Weights of a small mixture-of-experts language model, trained from scratch on English Wikipedia.
Size: 14 layers, width 768.
Below are experts of layer 9 (counted from 0) of a mixture-of-experts language model. Rows are named router (the router's row for the expert), gate (a neuron's input weights, with its number), up (a neuron's input weights, with its number) and show model dimensions 384-511. Each number is 128 + 32 x the weight over its row's rms, rounded and kept within 0 to 255. Numbers have three digits each.
After each expert's rows: "comes after" lists some tokens at least twice as common just before its tokens as in all text. This comes from a sample of Wikipedia text that the model never trained on. Tokens count by the router's weight.

# expert 6
router:092190084133125200088163133104097129093164154087122179115083132118166141174126135109184126116119142140115159127161127127112105126182144176084117133070159137175083164102127127136145108127103060141134107149157171136126100090071171150155106127113169161086114136170179110152046134122135128139197127140068115118116096148151107123119121129146071162141130139172120156129111139130134171108108
gate1:119104128092136174115129128093078106118104136122149169150118098118116132136067094154147086078168129111111083093106143157148131124126092107133128122129154170111144096088151102131096153150157103186125084131156098138047046141156145088091126171099136188076111077092089151143098104089103133088141171153094065099154102054163139139134076124174078130109079129116149131133097136085145151111124
up1:154179084116112147100154138132115103136103150157122147116097161137089186129115130140136068083171115132173117079140123158130158141187138131063084133162137138157163141115142089214108051087158101097094101141213149137112129112127122174128095079139127146161093074064067134119164117130128063144125161131062141137156118110150110055115109090162123109108189151139095182193121073154114082113128
gate2:170076146101133133147099206174160106125148118116150200148128048140131127114155133162150126134174157146125138121129137088121052171129155169108147155127135127134141140103176072151150133156149137114126128119121093170115079114129160172118151165108139134183066154081126079164068129141113120137108144050116138093161130188046084196124137160084129108183132106136135163112127127128115161112098
up2:099065080129119140118151133141146154167126083167091149128164109122168089175146124107107204176092123122096113182142120122106134128150162075119166188076184070095204167095164134124126160137076128156122150115188068151113091129118115171103127114114150154140113164113131126047171124172122179090100179132169106121069140113140150111124130142040119110159114053106104166138069106136143163175102
gate3:163107123178163151147120147182144125112125192072125193166104136133164156153148154067114089165126154112130211164137175120184116156133120089132107163110105116143176126127078133074127170112132141076100154173147163129092157080104175156050114104090096147161160126146180189065112102080177173109081156064152134083140108125099145151149169119056087127116231151176113142137113138109125103165112
up3:209129159132104094125162155038125082184067126188151160127211111117156151108139119101101133130148082125097119137143198147100156076108061168173110204153076118113113087120115192127149143139130103067130172097115167125166107131060072152044191157122124131100124163095183088145128115144147141066128138117130133151137107142136139085111128135129096136159128088149128131080184155108055165135089
gate4:155143116169134123048061107133128153102170150143163174092110190126109155162130106113065146233176128122112199069124097097118144111099115125087104137103105143122111099169135169114148140158113119127178153107185148169185144179052126179120103062169095116173116127160118142129145081096107149093184153114129113164076101086116137148106121091157106114153113123124088105164126134144129036097164
up4:176126069178115146078148156127117176070186182167099112150143116114166203097162137155156056114067100134119090106190134169123131132183079114095124101128137118119142116101191160070111129099121110136091071139145129093154086134152182149103142143165143102139194054146114159209203126070119136112127130104118139145142156169153173123165140187109082090134139126135073083196073142111137112118161
gate5:088129172231148114130123106128150141177094153154146123146141108130166151151037149096123105129167097106184187120085103118168145094097090117170090094114115108129101107142140138148128192132218118108193108111108147185109063123093148097093193037131151144120150119143141114149152125156127179165132146162144185134125102140143120141102205146053126127177120137190179140138083140159162117107161
up5:173116120131096130102164109108099182108154074143103101130103133097129171155134100146133104144146087072102079126121121139186118160119114115134074098102180070104145160118119088127158136104116126069103176154176100099115165180119095108093128133109170172161151129089121109178174151129175125154125125115140117102142123155138114148168100141169101190146121139067106110149145142135076149193182
gate6:174120144130138095146037071080145142162204117160110097205098208130101093141100126136109162134109104113198104186114145153168125117120116097122164157155139126137160100116173140072096161134179123129099099117176084164198138133085120097097077135119124119139143132110120040126117138137143106139118149131109090102115088134093161149163141145144207144129149128150210112164146132210123131139115
up6:106184118086112090102107128084144139168162094085141110196128065119108066130166080161181120149092159145104116077143146165093138088075074151122177117159135078126129116130111227112102151141143157149143152188119130123127114136120147072173130147112095166150172112139146116185099117140152152078101103173140093143139131104077148161159158085157168077079138110100078113154161123208077147141124
gate7:167112139098189066151115091080116111164136113139151150099084144116107128094103092103116108065116129076133160093126138099101167142080122161181101107158112110122125106159131118108060098132133164140147133150167130129073100130190132074143130144062068135088115156168102096150144142126181135130078150180187127150164157107106120101068210152116129185094146107120157189144183134178106114113105
up7:177155125150080097120191094067112119214113142117164106104131098140158057146123108150145105128070096091082163077185157090168148091117093060162115093144151113158106127140178164147155108109084226094104108144117155146176131147092133052157115174122044156100096071148104153042159127095112162122157165094160165135196101116117123157087170145096147139061177158074122124128108147160134129097078
gate8:127153121145071123095130084113113079098142109137100176151115092122085175184150135137139127194100183145151111172067182132158121100132168116081145090122077149158080121159090136126133121086147172161133118116163132179108102081105061103162142157140152135093166172128076131186081124153081101190099173175074181145161100097114078145133140139060100116145127132138108134103107146133122098072078
up8:079138227139077148131100151096169084133112131103103168123102145151131069186095102194138158131041098152115140126140154170165140122086159142114121152147114150166079118166141146184139111141131138060131118148104121100102164097121129136128094112170171129168112188105136149132135092146134150128123116156098151147141098112098086141117114093080144145048140102185138135145085115070131137195073
comes after: " |", " ", "|", ";", ":", "1"

# expert 15
router:157173152165160078167108112149141155129144170158162125146131154169136124078129205147182143152098196148088113072085138110141145177129193141170141175139069094076138152168143194137127167184094072154167066141124120090112137107132152153110090099116096131089163070123125126095146119141095089118083092144123052155113081155144141156153118148094054131152117083164138098126106125106103126150121
gate1:205175124115073101167113157150126121139139161147186122128210124114135165166047197125161154065123159122158153071192066142149098119110110086173084118149095157076118127129160123080113159110076122120172183139104124108197157135158113136138098106163122116123151161071101146138117139185153121088148104184110062120155210146129142172124114125110108143153102167110140095119143160100129149100114
up1:105181096186144138106125109179130134151133110109139125150154137135131169159127119107117156113103116155142127174124134141114101109147143162100117119118099137127109032118121161144163152119131096118158068113135157149114128129097089152155200149100164141128152083143121072172130145155083107169146142134130111178090094129131151152106122114143117038157170107110136181199119124183112108111054
gate2:151152123144132081196126059133163150146142177162111117167110176116106121146095169211139136137128114157192099113135089124170129157136138144099098114115145118129125192094161177168124100123071068152148168135108104121122156158093098152181117058164180163138124121117144120128138084142135154096098138096143215101097124155124152172165209121179095144183125189111151125197077156129112197140113
up2:147134108135182143132151108125101071104122163073120118110103151115191111132153144118107159111163182140103133123102083132124134134113107117083114203175110067164173153059125157070174171094162094175077150102148118141123094178161125123074140119118115166038114163114122098142115163186084076140154097150120139139173144115149165208158128160140157146133153174162100151089143118131150109148102
gate3:124167096086144148105123159122155138140156149137136144097170216126122088108123119183087044156126142131145108133152122101105134069127109138123124121147110126183117110096079150091153127098108121117112128140100171084078159132140119092147100132171124134123095081150129167127141096154160051129132137166104091125160110147119134083067119092178116069113146092191160094117115138120117132101109
up3:146124150089115156007186098038080110116068117133164089117113150082139136083102090128129143161148168140132158092118096108156127166104170110104153128142098175130104173119148150102129162092136119115156146137149186110123172167163120133129070122172171124082102127177093143081095184106132185151113130179113109088119150094062111143110233083176148120158143116120166138153113130143137180099136
gate4:110138115160131130152094174129102100139106185146120077091207111116123117193094146165085147089081105123116185154130121108159183097107086128151132135094151133138182130118146150082112139081189143150090158086125107139135129166094151100079151114124175155135123114131085181151089072145147130116112131139114159128140152182039169138134108143177141126159138119162163152108119125135161177100145
up4:125151152126123098092124124152193137076097179188109129120141069088141099094113127108100125138185152203168104151123158046156174116139099109116130147129125092102128107103103151105196166149144090159140199114155131102088095113156153094168102152138137196118066107145097110178135098141170138132113093093099134075137097064094157113112117151132117108081173043159210064124078136089135089102199
gate5:115143107112158086127095119209143115137148119152141141115097128149112093021101111083117162114101073156107123203140117129114139035127108167171111152127096117124114130143117083068142146083159141145159158122178129109119137166133188150154122115093111132184095135122154154084147166116104214155117170193176089147093151111156148092164105191138126137164176107111139170143084132105088159127122
up5:128161102130096167054096132086117110104173143125132090136000121109113171176100139165106140119130148088055087097108140137176062118139110145132106081123111121129126148122089135086115192095100127146139094101114095119087140186067102149111145120103141120127084094118178063149145187060146146120128141118076099104118158130069140135082097116149133139109037071123158182187153110167155107124137
gate6:137085114106101139161115114128120089084120141119153119104127067099099095136094099112112140125142142175052152082131141146150096151200171076142078163114141105038160092070153093149162128143140094128150107095168210117146075150060105117130164113098140131179128110134077240075159156164121090129112157125161115094150116175186159142190141106151149092116152122118095085115143145102044113191104
up6:096113144121130116155092145137147164136128128147117183059131095144131134160197122139108188190057116077153139124142148071119159130101098130109194139212145109130132162119134154150122081145168134144143111095112153117125154100099137128108076114095168133166142111105172156104101121143138149144117088141129109130083114151116154120088142123175133130119121099178147075141136134070105113151116
gate7:140147162148144147136141187154140055101119108141201126094138176133102133097126143107127118140121090073146126145130135164129170121087167139106162076149083118109057111169148146128144092158135148109120033141112096164151076064106111137133079077149111154121122115137149126096158132152136089117122088172114151085109092093110090055132167059147137135061121117159129110113156122094091098129126
up7:165140092136069156162168095151158139137135134101119140132188092150085120117136133175119080111134083109134124135156096158107120187181084084125129147098157087097090133140139091102163119091150098099166082153071102127120194081161117121095171080132122123151166131116154152106090117108207112182137093139109128146091080111138142136118106133101137131114118080170119094153140119147065158084143
gate8:099165135116098163129129079105193137123165130115145103112173131122089138228196107135177164105132127142155160084178095094164113163110131136137137088105151115101154102129087132125070129149125160144119144205146104160114150149147109175167147127176086154135102119102134126139103126135168137098096089109080163112162122125099144166104118120138175109191104111144159123153115157103095144098156
up8:060171151131130112166135160079105142104138108121103153105144104125071151088124120113135125094172135104165129114147147166122167130180109065097103110146142179150142143119120137079108114089083171087153090155094106136242142146101133054146092093097154087135158169150097090219151103154134125137108133149097095106144100148088093160178190201143132177161135126118144127102142134075157142186130
comes after: " \"", " (", " the", "-", ":", " a"

# expert 4
router:094121133100086112136129112156181078146084130137194115150094128117106109141143098115111179148183136142116116079130198145095122133096117122150127085157119190114174170160163049138164128238174150148085117133143138140078114133110116123197145080176089133173140111069174092114160127148096104130161090129195126120151128190130105166148154108128160174104124094093094088179152124183120159158108
gate1:188167098132120119083130121128133140167148138125111182130092182123148134111125111180152126122135137137085159192189130129145112153076164132137166140134090122149132082084137169132144114117114107115151123154180134049104106135087086130143154107130139144114108136137151055114199108098161150116125155179086111102100152152161106216175149175161145160119182117133138110142123091088113113162070
up1:126108107162141087118183102136115176134118200133138167106133142095064132086126097105117116176096179169053122165135146144124144150091093128152131138172182162129088145134143132129166157145077127134092125143175103079116120112156110130098159122097109108080150148113126067160068131108166116179077146132096109138099140130153100215127086190140122136153129128140139100116110131125114095133063
gate2:077055114111145145143136142144077122146121114170068133086141130144128152109145154103143133100089120171152181201124147148065138161114155136117180169115110108149156188089103153116082130074093143135115131229121080156109084114112124099150083115181140134125150083167126129168106143153127122147119152136096152057081097116136127127116205135151126145147131128130179156157150132171162132139124
up2:156145127136089149127162130118101078112120155146163123132079109118098105096112133085099148143144190108131169176126131112107153129044104137105118078080159165083071092121150189136089088132181165108128137134107019127117160124146074189114160139120145151116100164143133079060118079083159169161110164159170124084131121135101114182098178099119133104166062124093183126123105118164113154096135
gate3:122101071128115089110120148150165080174109134108151119086099179152128165193155121130098090141047131187062082137154156125115090176191130085140106118070124073138122159167090166115149195145146099101105140184159131135138124100124117163139130063117167134151107172134139100081125115109147115119100117122109034158071114110077189156175195156123158102090127180107165126173171152094097124075148
up3:067158113157095170130111114152136100119138123087106156130158083167120156090110079163171105100137197100120129118108092123107094135098151143184122127174125139119066116092176047131142129116131136130164193105140202107081150128128188200108116197114135090090148123127136171201133115071199139138164090105151113100135083094130158168112127117077132080164140153106084160111108125142104114142078
gate4:139107108172121092087127096083181167096131109115139137102137160150213123084058123090093167084085144116120122127088108167072175163146133119158127166108123183026127123117096103110123160133160130114118146134064112180115103082114122115094073135165100151078057105116164123101086108093158116116114087167131183157200178189143132137165080172093150157068159145150103090136125108111200198109114
up4:177121083115134168126047121128125163104135113137058080092141184122151133160101072199071130170127113138117087127148113120129141181127100181093115124174098221149094149070085125152113131128124106164105112163111188116110152102128143116173135117156146091097117127141155106106074117118112095183166090084169081067161108138141124162108128110124140142159073171099173096167082137127176145102082
gate5:150107124157124072118130145114079145148114164122158144206134103130167172153150131103152160137171075165087159119126136144159089117121105070104127166113090193147116132101156130100209147099099145202066119135096156135057232083097090141189085139147102175190094140137135111046146133132064107075086102156122096119134122188175108144113087173153164170129157079151157113136181159103109138155181
up5:184146132146148093098114127147074124113147107125167130133121133121193176125104200133102128119106091138169124170193084094172066113124121117118150139134071138127112141146114119162128152150131120110111128136097164100098166093164154129179070142105161127142166138107151137149106123101107075129132123137069118068065144176175167155084149145122134104122186153125058094144124103120108099178139
gate6:130176121096117133130131139089134104123181159142130171102149084114198146155030102189109094104132104113148222176123163127190163150147084123103089125179148156124102150163182092158102093053120137097158108162035092123163068157120114128075120168160092159175186130097134182140157172144201151095110126114114086106103146163127149122092075173144101109103116122091176135076122119132055150154130
up6:109141114079143171109140105101168157159132058107104117139076172160138144089116194129110070112150138095117138103091175125125167109124126170136156107147148157133133165159087140128098150118142142110167109132110166212147105158146115138139170119177100134118085130157142159154126147153116114075142151113138176149110127106103112154137103147156121080206139103111044130146100133071155084162168
gate7:166124073104153170121115159136113111168115154073133156173130105186176098118082059077047200127059144140109101145146088098107134095103122153132124152132167075133107103119040106119122163128107120143133103129122093104093154116171090129156139073100143135128124111110121134060153141139096153150080087147104121135183130139092150109137140130109164113076085134124145102136103113157102150186153
up7:098080125142142131108128085149141107174115131112124109071091132126138127070123078111119153165072199159158115146142175116121116058125134130101142194128086073097063119178124186158135121148124103139131179117124116144176113131118134119150119132134133166195097152119098078116097138117155062130126162151092163160152116083152113130158147212161119195115121152200105137126109106130127055176128
gate8:188133165191162106110125155142184122124062093127158092135086134142152139119167073097082157137126180113119124175094124097177178092120110106168137108145076094109130107083136155148102094128159084203098107094129141085108133168118190161117115082104138132095102146151114117078130146095139152144093082165091102126130156138123154128202138127074182134114064087080123137137145159159163098145136
up8:170147096133132099101141130102166134161140100118177158087166120081122115146180174082153081096186105102134080176197077157157116105122125122130154119179139102117091116098122126140086126163169086152136127181126218110133154149152187083138129061181141106211122143116127135138084149150140086206131090132090157111155096158129126134085119134118151167157123106163092175118094132136112134134173
comes after: " of", " in", ".", " for", " to", " with"

# expert 12
router:131115169134113113153063133099141093159154132161118055119156091146154157122162148160096141105127129114101152150077135171113099107130164165198082137152121080116168118098061165149094161160123133118123107149114101133110097118176111045183168134079101121110066130154082140108078153153118125128151150089082132084114132102110177120119129088119133149154146071201128164130151129109139169130164
gate1:066120114140134095135184125138136092160085149128200135131104119107120155119128128133085163102174109199161051085073125120120105114180137126139064068139115123089085058155087145121127133147143111100120115104179141101134146154126082129082180156110132145113125043163130090132136110133175201134207135102127147126096152128187154097159148134129130151141171124120122093132128136104104132144157
up1:162134125114121126120167142133156111118140095062158116139137130105112116102104126167092127115081115088143174091113144106112142105115136176112100104107137167164124159143092120165160234158123098095173082167099121164100158114133133137113189168153149167154158205073124139146129124104086151138064130061101168108076141079140121199127190116164182155136109082111094109082127139172135121078119
gate2:129164101124154148085174108074148056124081180136171106091158161130138060093086085130115111083128176127228112168200143179137128100098175126129092135127110086182104145143068180152125117126149158143155158110113164112106113086110086099096136206135147101127107115106135103151184136108122164127110148098094096085132096148075116142178154197141098110126120117144123114168128134125144179105084
up2:135130094098134159143104116106154190133147114126106079153158096097182105168153157110162130111164166109113151178133076161106146108146121116189133073121130136142150161153159128157103076148153120142142243052100100122078141096137116095161051125134130078171133038090166114112102175091091216128068134188198139136135055101164136094116138178111139113124175112154203087143090132162105125091131
gate3:108113146173071105150148109090123119214095055188138191108115113103134197054134172143094119168062093125188095115084110162116145120059091072102176152093104141148090064183137133147123130153166181123080102131110132106195117085136127119099111200145149153117113106138093106068155116161143129131164113162077077138057146112168142142072116123100080190152155163104167164145143143129153114129164
up3:114164109134128132091113141093118156167100057124154153111062139081127165158126152140134129081076121062110153076161139123163152110088174147140111110099143128131141147160108131140087083134192109144139114100122092123108180061129140132100148192161167101051140076124039090150099125139121097125113132129163177175107103124101130103136144124071138199096126153093108098142161139112137136090162
gate4:157159142126100192118102132139134093147119097161064158180161140110135147110129136121088121130132085079205154083106148127140121125164099083125110103093168098201060106172138136128136157170144110118162122117130159125153115145064123118112149134162157167118209121146166152081146103198116144145137154151140152134148088111182151124089074127136097114206131149032126183110138126084079125135155
up4:129123092169117171075069099088171140149102108166159117120069110152099130132134124112127109116130068106150105119167121102103141143133099140128136176165162088176111097167130120062117205123125181144158084109116135115142187139107127097141135165097132167143144124116093159093083138116144129160165147065100102146160121115207115099127154150138162105180143109135090156214139107135116060148149
gate5:120108130151098143139113150112117168106137124103128098183152115125123123145141087083092062106085141049088114172127190111163088088131135130143135118174109090147141087115086149154146102125157168139179125142116126121127165147094093177105119149151088145161169074163087143112147134187080187127145105117139142146079145180184146097108125153131109169165127055147128068119136176109120119115168
up5:110143141131144125131098125144127119095105179135185135103098124125115162193091170125131106094109185112103121137061060083130108101154141063128149110069038136117166107152121110165105131172186115159169133141138140106140141082165125131083093171142090149129108126101154142160153137137116125167080139114126159105091151116150099115096138129094152115082133110095079099151134156094166114091152
gate6:138165123097148110082167133134173135105165138147155113104164105130091093096109135134072137117110104078130104140137138172166188193144114171135117139142136152149120099080154128134093072153116110131035198075094112106117101142174138137087175098161162132113112122124106135179143044140175146071092136124138122146104094104104061150089147110113133132096125099175169153174118113120149163106071
up6:148177164123112139072139085159144126142171090166111183128112104121082144076174181160138176089092154149135144145146162108166166088143178129153093132088081131116124162111137213142074092116126148109180098115130138092173119130096102125127157110078135143155104101163088094152137078095203096103103151151156099115057114191137050111070090116111107185127122131110158044032118133123091157114171
gate7:136123084131141124187197128112173106060071099115110118120062100136143082132179083165124121075112139102127129126111127075181084167164160189076129134066147113121160113074154129158148212144130099135112084109113129132097106148147050110112143120140129170185152097058123110155080139129109162101148123145149156130103148102153084139117072113117111103155103141163174120090167155173157065121145
up7:121133157160146120115082165154188121141108146142136135061118087164178211167073170120114138164128165114113102150104094131122135137150138183160114096108162094099157131032158154102079134100133164132086156110120078094140128102072166181144091114172163148137081096113138125120099133094124120094119118126083117125110136135097092133170144115146163118151110197169067058145111133114146098126105
gate8:130134117064115150153172087109155111105152133151127116122113137131132089104173127195185124131103176171194106133161177101118124115169107149119102130110189119129164143136096098145112072113163126181202176112118135153106111096127115162103097118091113101124073145126168150136150130172173140133082227096099211167145148111095136170143096130107108106142119146110173152175133129127143131133128
up8:102137105179176096103151139113102151116081189079102127134134162131119058186058064079182127119140137109105107058076062143146087119054097151065095093144126106143110129123095113127129182141095112140134131116128173094127063156145115156126122122095132110098160113082140104143067130142123157149112104152138070084075136094107139092113166088084155123097096112159174120116157134104184152141148
comes after: "\n", " |\n", ")\n", ")", "0", ".\n\n"

# expert 10
router:123126099085135107144127118062103160155160168090150117140179113092093134140143086121127072098135103146188105078153056080157087097124141144123128117161091116058091061182170158143110105113172147123081147121104117120159179138110145131130137170131169103158126082108082115126157117070151116128101147114050164159138090077158073135117107083136143135113086104128073120095102145123085089098166
gate1:113163106139166133119117121112111092123201148171142108147144160123163119114133106128117163136093132128058145142112089103102098124142103107145154079079113102074136132140184088115112119127087083082131165111100137073119120119109097142182165112153136147119101099109105146091172091137095089125100109106178145108040151117139096179152101119162123113140157136149127142097105140124087067125115
up1:130157136167118132074098085142122119075159076164120153182127149134108117132152145162151200149176160132161158142066166093138121109147126088065156155100053094066046119146151092100115154131088097119151133113142141132147149051155126104132085163157115141148059115131150101147103139111146102131157093157136079151124102118123116139123158066124128183056111115156096162153134138077102196108112
gate2:105167150104165121133131097159087136139095087155168105170130040137166109061123080059135081107136065099098195166095096078097134099097171058129125125142137105127076086125068065163118154093088118122216164095147131138093132119093148098140049144108142081150173127148121141080181122158122123090146041119121128142100126104107172100141187093151076166097101118133140132133120143149145123140143
up2:083132113150136161152142115174135217109169127152222164190119132126115104127140180069142140142111091185116143157095064133063177094161104197139124050139161118102157109051120091109134158118129076088119143090157153140137161159131119155163122124162087156145167158142077149052159137111160159136110132164154075116139160099168146155130122166135166214131154138133105132167097076132143156143130
gate3:091105084111125147153123145064186151087172186127161091164137153154140181072143097124080072072190140153137140147060176107101160109149137163139165135155112170124161102087158082195103132159080162150155148159124152137129111154129110098082129137130127115129102067128149100113129116126080115132134053098163204124042116147148131082149124202124140084075103114176129184142119137130165068137072
up3:111075120114141120134095117163078065146136192071078139150107078110132103160119135088151119137160111104137109139097136061151134084119105123110138111153145141107139184172053116108197127057066104083153154098109144127136126139040163078107100145117181159215138218109110101192145103124092115184142108130132060133185066162124109115132130185127098203120105113156134086152130122115185171134147
gate4:103143117133118137121156134109087188126146115129069123117129102175085068108120144134129059136127140112096064031148146127108143134130100137137136125091186125112120185131147130106191121143145077106067122145112136179151077122092085173117088114159087116133083093105171100162123108132122154114112151193123132110120156143138192176186100120158099098132155080153127063122158138093083080125081
up4:133151114146164090109056174085099148163106115176137093144090129149095085105146173048157061117160143160142074120136100165103142137191105064123138142175136140141103113120172152160145101180110132098101191108062174116146134110112133071101098155128118156100110127142105106085065073174111143105147120113119113105121109179117162120177161110126147108136186171113106132100129119100108177154112
gate5:161131157093128143121141061148087225117126134119107122162123088121097104079167155168094173101105125157147092128105085142098113078166123119063139203156160151104119165132105126124146143166123111160155140124075123101097059121125123117122113113109137148131152163100176173111115136116109092152134120124088185083176159124100113166144083127108109113196132144097107202154142162210142134171171
up5:137104084122207111135095159082113135088125138118142182138151115106126134163162133165118168074094077144099088139120067116085124147164115145073143151159077141204167151094158109155097137105171100182119196116138126105111082082086100089139146090105165106123176150116119136077068139150136160117076065121096101104093195133130156163125094126159176147118100137103132160143090130170124131139141
gate6:139151142128142108102108130134182068088116197081105175114105112130119140136138109128123120157103223102109176063154123104172158145114115144100198076152133058104074081117103132103169134097121091124160189154071127162219130214171130199148073112144137103107078047130109133143144152088082101114084101146149180255128149129100182173098173102105102117141156053119173098082078151145117131152166
up6:090092064181130086072142088088158105200072115103166152156146115122106153130136139114070141140197089222147107133116096107133159147174106159103134145154118168187121121073067085148158151158149123140151176132132118133079160107140106150114091103114122128121127125107050093153145165165143100100151173136145091143091120119142142085146103121112148033156120178163164098143102125103140118084081
gate7:147146141133146155103174173130108097158179122102122100103105208131073100152080109068131132094113141095121147163121071133103117104147123158125143158075147094157127138163172177141192141202138146137172116143090167125119136142111104126139070137126062129103167119125111125167135070143130147147179148117113127116238169111186115104127191134110154122139143157128144141079100172155119107129106
up7:114114087160132147160111142154168129176130146155125080068125101159158113167131161115091114152100098151097100088130104117125070149097090124137097066175131148101123062108083128085118153142085141109122151139136053138104152200104146148116166100101161047165106094111163169138141123096122128151146174170096160115040119059132093084143112162066104118121107182105133094101119074173151144057136
gate8:145134133129094104095124080154072148098157117103138100137099165128195100161104120089125180088075121123104102169151114112192091131192094127163066148092141127083175194114138133101075143101103113148108131141117120094110102130175127134079128076108100082167108073154146106142090127113151204148093135092130133120150149188151146157094127171114141144119157137128185174137127151117121093118149
up8:106154086197113081124119120129058129154092136159151094158142127140105050099095091124094123097145115108116252109146105131116151161144129124142112126105184144118090087104126097109122136105123152115113096089153176101138143179169124128045141070135116085150148112129097098135052135167117098166167202084105156150158140141130076162157116160197100088152131152092165114142122119106108081086150
comes after: " ", ".", " (", " $", "′", "–"

# expert 5
router:178121109110102187110170057109104106178163115103127130150130123130132123116135098135119095152130105106174152143108136118115179136063106096117122152143174150155176171141197116121156128123157064119141171183092148138065164126166143082178181151120121091114105130161112144156066135099121187125088155081133100143115198114082158103106124126158134166116139134089176155133138129194204122145122
gate1:119159091130124138143091092115149132180108162103159099070141135115094089187130159047104099130119159172169120143165213155134135172055147148152136118122087151144135082099133147169181135118162093131107094112172109163175150130189117123152249105177133129146162166166141131078135130168133121130140105154134081130088207088083149110081168139090126145104132071107090105167168109117086125152139
up1:131140125101111130114113109120200147142122119170082149172124102141143164128115185093079129181144115106147091095151162116077101121089145111105148143139135194087095132073045139128072136139130068130162109075156181086172133121157135118077161115090099107095167162128104142177120130119114208080123134123169118183146117160132151134159134143177140110157158192125135153161081103104123118095115
gate2:126142130149114102125115115072100128143072136145167184081170146137095118107141127110106161146157128124090136164151086137107138123129142114143144134121133140128098148140115129094096182137121191120125133154123096166122115181115136121171098149096141136110110072096142109157045172127108151125114121110139080104124169173219122099151111166139160142129194120111171192103133124144142093089108
up2:178159130115140137091074096130161132128162114109149163146102183154064147133178115102145187102190067137132142126121083126096122110151110139197142091129117106118129126164148075138131130055112081101078088165114169167118114175097086090160120110112121124088155135142159142151127174142100066088078132128164072141102114084134181078150102135145144162091174112115141120153177111120093092115134
gate3:143132100113084108137156117152080099201119158120089195120112107092173167143157184138112139085135095176105171136131140144120096149128107120129097133164162146119136037129162106047163083175141123082119128126080104108058108091113132134167177150171126153087137083120139136163117111116077089163174101130145109138094132097110105121116122101095157113147197131099227138104096131179106159114107
up3:117168129145096170115122152214165144102098130097174102101090147139119099127115141133139121125174131126137136143172103159074119115126100117113112102121087087144080129078118138108197117152105088073139105112112148080160206116117130094111122164182108132102132169105160187149077195129156160162098093209118187074097102145194172120086148154139191137143137062116112113094103118096115099121142
gate4:086165092108114138131129134137207142150100140088158123161150143103102141181129074151088084151136099110053177130156160145143100049130115071119136153140101139115142097107075108133103118128117118135098118139134129111078074222137164164153132176137189069075097137106109168140119140120123139124171165075125102152112148093215136052158147091048114142186088187058107122080181135140125112082147
up4:077083146145147157121137129190084089122055084158134126106176166100120080113081146101137212134098136149134118090146114177149147155111101157077132158128155081128090119154070097163128143129108132208122136137170136088157159202147091117147074095153122153124065144101173167133141096105168099105111138142136187120141143104123153155092140151128167182117128132104134069143119156172071080157108
gate5:201140165129153044147127170112099093159156156131153111112160112150162116147134135145098148128116102092104128148071074118126098116072081120133089178098103075143171078151172145139135110206136091165170171135131094097154139123120167168103050068096160080137063192162162188156120133130180111128081133123179110123133123100108127123156082142153117160063127073047180157175106142133136120077142
up5:191076132160105140161121183194103122146107088111090098095125102142124088139111120160157192116070096058145123162101144111194129137129151141113082131118124132170133072144090080116113093129161100106112094152078098136092103092086149106156121125048145058119122172158109116139145096113165128166131086097077034168112095129130139096147110160093156157140157149183128113168106082170139108145093
gate6:103131115098088181131168064119193142109112048088116100124124115146083098155073071067107141140127132177108084118154150141138095159141132111194134108089099174122153116124132121180141177063134113092184134170126109053189110142122094086152226119133084097071142131148163139167113149120107121141198162103092116147067108106140084098180172138130105145133139136131162158134154162097134103138112
up6:078110116109121110126121112133041112089148098085099144097155062096125156078153085108113128101101093150107178079093102065143156142124102100148096161171159169169168071086143109122125147118175109120130101156140171163145105139145167135101130132153110104115063146112107109116134147090079146080152079139158151096122118112091172081134195121147122119090069102143115157115143163111116140097114
gate7:119096164107130063155079120106100136098120129176152166088140122119106122110173100072090089102165132132136105089168102095076099126160129112092128090096102069168071107142128127116183157113135160117123184112103138114138096077168143132183085120136168074076164088102203160121124102072133123118140152189110117086143149137146166123147163175140137116154121151152155114138140126139131129121085
up7:122145122136164079137103118126117114104174116123138155098128101158097153099113147152150099175065174179151080151110160148116139190107158104124128105130126122142125095108062101126085078123130135141123119203129092096130165166194111158136205162075147116147130103154080124108077188075125119106103103111113193156099108185157177136141101148079094128067153145149080138137142126105178073096074
gate8:129104138103111144157176129130108186113147087139065089132106052159118205111162117100133111136155150129133133146138173090185079138128123170188153079100143149128088155114117129127098092124062135118114134118125119161107195189108111137119155129095157108128116152171138154159110157139130133100140146100164134121173183138097150164162154139169087096077209076155129136107109137117162142096144
up8:119152102161107114133188121131134169183123207130179188116137153115046147165132161128160122134058105110100081182115133147128119087111130149160095105113098162163203144127139145176077135150160169198169124144162163147162131139118135104173156114132135065172174122133124183125129133104096129180118157110129102076065165169158118131151153152123135084186148132137133196121148108034139163113131
comes after: " ", "201", "200", "202", "199", "–"